config = dict(
    n_layer=10,
    d_model=256,
    n_experts=16,
    experts_per_token=2,
    d_expert=112,
    d_shared_expert=0,
    activation='geglu',
    moe_layers=[0, 1, 2, 3, 4, 5, 6, 7, 8, 9],
    router_score='softmax',
    normalize_top_k=True,
    routed_scale=1.5,
    balance_loss=0.00447,
    balance_bias=False,
    router_z_loss=0.0001,
    n_groups=4,
    groups_per_token=3,
    init_std_router=0.0199,
    lr_router=0.000195,
    vocab_size=8233,
    norm='rmsnorm',
    norm_eps=1e-06,
    tie_embeddings=False,
    optimizer='muon_variant',
    lr=0.00273,
    beta1=0.95,
    batch_tokens=32768,
    seq_len=512,
    train_tokens=289300000,
    steps=8829,
    dataset='wikipedia_en',
)
Below are experts of layer 6 (counted from 0) of a mixture-of-experts language model. Rows are named router (the router's row for the expert), gate (a neuron's input weights, with its number), up (a neuron's input weights, with its number) and show model dimensions 0-255. Each number is 128 + 32 x the weight over its row's rms, rounded and kept within 0 to 255. Numbers have three digits each.
Before each expert's rows: "gets" lists some tokens that make up at least twice as much of what it gets as of all text. This comes from a sample of Wikipedia text that the model never trained on. Tokens count by the router's weight.

# expert 5
gets: "19", " was", " is", "18", "ed", " were"
router:107134145155118140141199080133082119173206142100156097185146101041168107135156165133117132107152168139111098104222103115129058119120122111124126163110140083133159075111168182105141105112112134170163118137154116132088124138202133087125171162114087112182101171156119173126152102110097155116092081169170099133108136088123098155124152079127173086134083168153135074149138153133069122157137160091159098139149106135162121115143143095163098107145105148153130170193151118104121120118177159182185089105179090150091188161127122119150126104064174126126148093096159142136091098168181149122088136106191143138113084107117132135123110109089142161142135164140071166168144136155103119156086086125151129168111124118127136141142090085126190106099154070101173083143155096095011112090174162
gate2:172168118144091094128131096087150128140151137162172068183148134120148101118130122149212087075142130136097128149138147092129111141142152151094125186135131115108148058185092145092121108154106151164096143140141112139080067113181080132117106134145205119189108123105138095025137100121117093109098181131153164193092094176150156145127215127156151090114140189132106179167155105121022076126161145125163141113147060129133090179135187152149143164157115133146100109131103111095141119079155157140130055150182111143138142164153106115134177094147084174093178118136192133166155130138149110117127137140165103061122152107132122132101115128124167121142157159134117125115166166145034144119140135126143127109107093150144112109210158179159106097118137128097085119090163125071119115077085132
up2:129103118110139122061142144081155195145133079145134164123131143126135124118116092144111186177144106169153160178099100128097203088105147077143178079163198088139125178124156125135145165177131115160088087080072146129099085108183153174155163079108113139078131080111166089154108106149104169114159149105132132088113108144173195158139080106136103137102099102161138078141175146162187144126110159142155122087176114076135131110059164145121127107142113126113139095131117134120133144182083122185102146141118157160153140128059191122152157172135139145196098112100170158105092125167121130183075184086147161155121115118188129112173092106120066133120146088103146102154203116157176167168047146127124127057142096172094109190103137152169159106137132090127093142134117183127169132118120133

# expert 9
gets: " ", " (", "20", "19", "1", "–"
router:137134130153121169120164113119146090096139124118199198161141086051150140163146164156096177021116132108132099117135102158171148165107183120126132134097159138080155081102107144107133078153081088133158101116148053115071161142148135074142133167090048112165070127161115172159145069152091153137116119144118099161098142081060061131197046101179188103128094148113165133111095134132141106111095194081127137156136118096143163093185141086137145125147100122142123183153152138086086116103137121157091135069154094160084134135096133159147165088134127165135142090065095137136107116121128132123107167118141107145117157137109102134136104031125138178163150152168079141148140139134120112131036128143169152166110113065122132164136134111172166090118162100118130132115151108141108157097174116
gate2:078133111141107118162148144170161136115163146104129117140157097042184148116169131134098149108159090134081090155154101162089138130163207101129117059125098116152123085146090116071096110113168141125184170112083106072069195093145088113145131166099067136100104159109116109119138098142075116186105174107096099162144116144109084118148161125106116118145114148128082151153110118192155169155159148127133096139166153055071125108154114121113086150101106159045114145051139101093205208117126165179096144230155122149121089152140108165149094112061106165149087129078115126192097091106129176126118127100127084112103140138083155149143140096090126137158150122135112096064127150169176167087109175134125189098103061117140124130159117128146117096132121084095105126142098170130136123133132137
up2:119097107123179128135107110186142142069164113085179129116068048112148143129147130118093129130129105198169056148056108132103068202168146160138178057142120135114141084133138163133154122151154159083163132177127111096111189163118073142158141090072103114103160147112138126134133178158103066184117144138140105166102109142142139165103133081119108123102149096146026133099132075162131110108137145124151163144118167066100147133140120125126146128149062104058136151071163127101230155166144120104150076166118154163136088187104129090167117102119077104118138151095090135194084140130124159070132144093194104130110050147122141099133169094128099154140126139138149094133137108127162152058123170122149110154154128134163140142189100178176146112149098116119136121106128151145110095148146084

# expert 1
gets: ",", " in", "\n", ")", " (", ")\n"
router:122076132141142128144156133085087119182119146073129177132161107091123088151150146062122105152162175126171112097105079146110100145115174095118132162098119117095168120102157141170133109140109080136130124125185107176130123148163121119083127135091107095164120180175155124163147102116090190103119138179181119137076160129051078139131108115117141079119097165157148059174099169129100095123098164105175104157216065131132149121121122111159088138131127156183145132108189091131086144120108121183170113086158085142089142154098083130163144072107147167154207107096146148087115091196147146114093153127218097170124115061120106124170084155063094169107122119164099145171152166151101063128128123111136133124153115083102166177151078078158170092105149134095151109127186088141110160090141137
gate0:093116098136111147108066149125116154136151114138122173152109100121169075114132165147099135160081167113100174174084155126106136144141160128129139112129137080055100165156116175189075156138100124153164164073158183119162127113050158163122230159132147142103138090095071110146113133104084130151120175164132086170073194106145198178145137135121115068097144095104167120145135119121054102130126165162137159175103125122117144158144171149109131139135124126146135123178129104164153082128165154131111115097119138131088162147133122114169147119128121113177117079112151107129145175158085138127000189096094148165135135096113066113154141146056115145162126136119163135199183181135115068156131163142101113130094150138131102122090109092183075113177129173113173098094093075151148183130118135
up0:127094081111123147124143135133127124140148133168137120148125138090102135093160139208080136105138104118109153103113119098153130150165168171132108152189120085107124101166100166129082188112104159166096104111140118149130128066113135116100108085152141084139153132117131125127113128111162185154091135114137119168121188145097113095133104109201128092132137080142120170131157114192139121111125209120116102184140123075159091128142076165149141164140118168141096199053129073157138134053121176155135184097093186130132153063167159089134137153193068114145132111134190114118220192166089089172121116174126137155113138166086172133205115148049141122134128119042153141128116125132073120125082108152071114143176173104143091112141120112122081087192132131141103180110117124110197115135152167

# expert 11
gets: "-", " in", "\n", " In", "In", " f"
router:164160081095115137054164115165172153115139099143113082144083080137099140080154158168169137202184121131144123098115072144122132146100151131134114159137146098083141146088107137130112107130120111156143110174168118142135213113167132079159209148087078099145099122174150170127107138120123138102141103141165094149155155138129097133125099097133103138191080152174159090165112137144136148153087108143147088133220111094152138121168127096126118130170080123130171138135153118115130177139127151133152110115084120130107195157120117186080224080055129125104138105104107133091093077186156171109127153147197081150051200128134143168104154171098101198201083147131130158107140171171106099183139094157145128160175113099112166121156092091108152121097156107079159105111179138132156140096119147
gate0:068136115159114080118143151139146120102105141122135098192127068144173135109115138170150118066082163112091101109143097098092150169097108111074133193156139149129110071103105123157139113106113091144076180125126046153127087157136126099108134108160142099100099114161181160082167125097133111112132100148127155135138088203094065110134088083137090151111123126102106118188128103128091091157103097099125167147114119083139101133149124151045085121142095091105096094125138137142132093137129119151211135164060090146110201177184118146096146056162128097115178116108125137086060175110107119096141147164134177094126168128142175159145130141066070157126155145117122149123093093087131141171141155121123139084090083134211165150161108151136130080079105099092157186056154071124115124107064143
up0:173091133159174104063123131058135115133095071161119074126184139156097099125157161132136122144138120167125126073073102176157107132147146043118202142116163143135094142167080109115120137141161126084182048130115114125169171119144120104122201114061114141139126127127106172187158106202139119167132148106124154107069117106161139122129137142116166139143072128101161178124064130132130103138145075111135117067145109194124104169138137113148138140149124141161130125181039135099090148122121132141078094094152144117091165172135138049161160178117097125138106116125115179161224113048113140209181123115123123127130089139143092103099104128167144135085194191107150156068115144151086109119152148157148138150075123133074101139115135128173124183106144124113144143137161181118117096136125153

# expert 4
gets: "-", " \"", ":", " K", "|", "a"
router:161078138135102134136129113067156152156092083122104111081153108149170186079137145053128100146174134222163056063181115147151129169127131119119145158112158101125150101120163126173114120081140086133196094132164085146128085151170108122098096084105122090124131116152144112192187119156117154112110130168129082130051143156149096150142093107133137129181125157175170109119104144157094106157134134084152086161095074095149157107120116072162127090130108162132160139211136150096104124070133121143164038110105115120082105183094079120082097134137158154161150102093151165147126095129134191094090162114117135115066102142128081220157117149149131124175128133131098169168142130142141105146160123111151144096169108086110162167141142129169148082124137127219145050135155132105125162124151161
gate0:132158171130084145139126131044079122132146103059130124109132151050162113148154075096171162128111164170106133133107103150073122123130170114130169139108210133169133101120105137121170147150123075098143167112175121142139154126128172128094153158134153053161133127091164121152136099131132119117128156124097128116097155177163078194090155147072163168132167140112075174192074117121086092122153140139141091127080188067138077091069113121147133127089178129118143155204113149070141156141111092114137174151131142142142122127093167090155114089109173152127118105138139168112133136156108130137130127074119102075095141129177072120171159114155162089087167111154089130194135096161127170127166111136119080111104114155080191083123094070137186113140059117182151046109111150137061152083159130
up0:185149096089091156133148117099140162081088128147134163087131117127105114166168134115111150106069164098139088158179106071183152137082116132120108170138107130143078070075182118128095144139169065074118131132105103160090114136139163100092153136123134103107127150065143077153104158086094093177126173143153093124109110142088135141149165136115088180128150135154111083123105103185077111087127135146127068123100155074104082128133118165102115077154140131181186095161153157173199167134077098124076098141159143104129102140193134072154149126135118116140060098107090150124162045129179166186115092097089125083124113167115145204155151113148136126146131117141127174160076172149141156108110094075127151113079141125097186119183119139184186110174116130089105090180131184104108137080165104

# expert 3
gets: " |", "|", ";", "\n", " and", " –"
router:095068170128151075120181148092166096203143099073168159183241101081194103139157162103138143106169144163198082112171121128139104174127128091136134185117153103166162151091146183065125105158119031144168085144160117121106167145157154121070120129123134104180153173131115170168118119175091165080113116131166078176094138068109093135135099127165181103134108140141104080135086121130106101155134119124172078163123112092140158114134117096149082103131114147131133133154118091124103141098138127173153109119162092142096173137123104144159139108054179184162141097075109142068078087156153169118119167118152127163108119106110105138132105097107111157095126151160117165141160143166077082155147096105184182136125129091092170158139114126184103097107122123128135129161146097168087135123175159
gate0:133124139125158122159123101112129093083158173111190132108105113136126087148071210128152127170121104168132107118117158080117150158166166152132198105142156151111176090140128121116093077183104104154189068087156077100058116121150141142068106130074138124130163190131153142143110125072198088160127132103124133232118162121132187164125140146105184160147111170093125140140190124071179117124094110125202098153124098151135156138166080120119170065095109098117113183117165107121158173110131099156089200161136122173056110111065115139092133049145162127175178110178155095112072132088086135136127104155146140077103105145043113158135106136140083114096102163103145142119161118124132114167136153112185104090131124145124138160130140120107137149121107111141127167109129111180117188159146133
up0:126155125151108085098094121110143099114107100097135139152128107151125093195112140073175159169121120070097159155084084171110102052067161111130142163112148169112209141119128153083110124142052135173168112152140097030162133168171096114122123120088171145183190152161133200133098139079159151108120147149119150183113123141126118153095160145137120143139112120135063075182101102119155148132138123151081079175132161126135136173097125080123138168115122117144183169150148044131084102145110082172110170115119088118097124143062110079134102160094131043080114139126079126143194094159071141146130155165110123164092083138185187094195160163152112102122116149109169159099104111145131156171123120133126069129126108103129129094089160105125116108138087144135109145101132050129177128144102126

# expert 0
gets: ".", ",", ".\n\n", " and", " to", " was"
router:069081188139144157132125118141092080140117158112138104156121078146176095182125108103115165127157144162188112132175137132165087159102123094138089186123133113102148098092129210116154128117094092121154118171145139149103130158154155120113134195087147111133107112129118135132178108164088172084134088163129113121071138078073137150153156100136191112162109142132126070180102183176054091153119161078169093139188092056167137100145124131124104069149101132150125111148137076136150146124151146140196058129150109173113170118068103141127123050096144130147152117101137169095123123155154144078137133072128096162088162126123142163182067136090052116130079139166112149143167149162089123175205110093129157161129122121086157164131104146163166115104154097185169110141140085165082153068126144
gate0:129093090134140101096057106138111060120054126099136088115162079132098127148123127132071102118129106140148108226138136088119103103144123134164055149106105131198088108099077156116112068133135053113109123057143131119135130104157135106150113127154135153168079121126138132160159117093136126039152141088109133098074150118165167100133094172202134162110132131152085134120149137106145138148108138071101110123123054124139126078137098129166079145146121121186121113154096073121148133158162060126150097114141155184188143140054113114136115124091119132152181099059118086136103150195150159119112180104131113159210143099148158106074129129117090130094128188133114189131122159133137080155067112107080154148131120146091163152123134181077096160093081101185185136108113076123132095123106133
up0:179147174157140116080128098154153132092151138169161144131104214111131107191163102101147087118117086095140185121121105107119112134146116114085136107148197080089121144160141107143187172237109185170122151147086114187161116126088124128076185172156167114123118107161163153085185171085113079119128170194118154142110113139134159178102182122098156086134077115102115133117161110152088122135103142139128161164101117136140135152110133112096138105147147169114148149100105101100130095177112161107109172136131144116164088092180120036131123099127124171097111181154132155112062065151169099118144068168162128088117125113139096140142058136064092103134130084092090091079121114089120149094213086115127100174112142082146128160115107141136131112172178186103073130099150136154081112108114123

# expert 13
gets: " the", " a", " of", " and", " to", " in"
router:071117148148167131114113082073099104156192146120116163084152114077134100119138130089096161133199112150152051096114135157157095154117148104153065170089160080088127050100174149114110127133082122166108123151125086140103135134153167128106155160140133094124101161150138158184112136159115124110098103143184095123123133092094124192132104081147143081154100162158141125118068147167134083132101193104184091169142133103164158115154168121156089113191126141133144154116116112082113126109165155130127117102130066102114169178130100189107159121111184130146181139093205147104145104110173141106051143107115087144102150104084080144110123077094115160148061202143100150141155164168142112146133115119166164200148123112143144141139098087159177093134165095153168060109144135178130159080214133
gate0:066138128113132022154068140113107094129120147122074071133131131117167144145107071143115126105144140139147083148147088138107131138076191156115172161137139142069098169097141128129095132196134118162187100133096106159115108125114075141110094153093130167131161148140111136169138120103109110164173176171117141146109126116106141208142099107143093172121106124168104107138084120158123126115119107155147163176110048081182111197160146173163078122110141118116126103093122076192142095156155161049162124130105149095149125143100194152177136170103122159110171177136133117131125128134171084142144118156175159138205133138115145151165164127120089207134072169156091155072108158170125101116188120056060098101108159102074178187133120069102140112122143119155114108137117072146106154129092138
up0:116112171153145219099174080137087131112109131143177160094092118187104087099139131118114156184107119096098110168084167128143134129174111095147116126120106105186180132131163165142161098100143138042125146099160180093154139079100201060113155137172063112174123129126126127089107125148190159117099082098133150144112134206145109087108125125106168124114170098099125172096110156070137110137164157193138106114144117138121102112109083066153114146108108172147112145087108108077140182145117109172138098154177149104111098104155105093093112110151135124140095137112073158107086136169116100147113121056090128107056159130173092113106108110124128037163173122140148100150086114128101084135089079124187161169154077086201146102152143142127156135104164164078164138152167128181111090097137093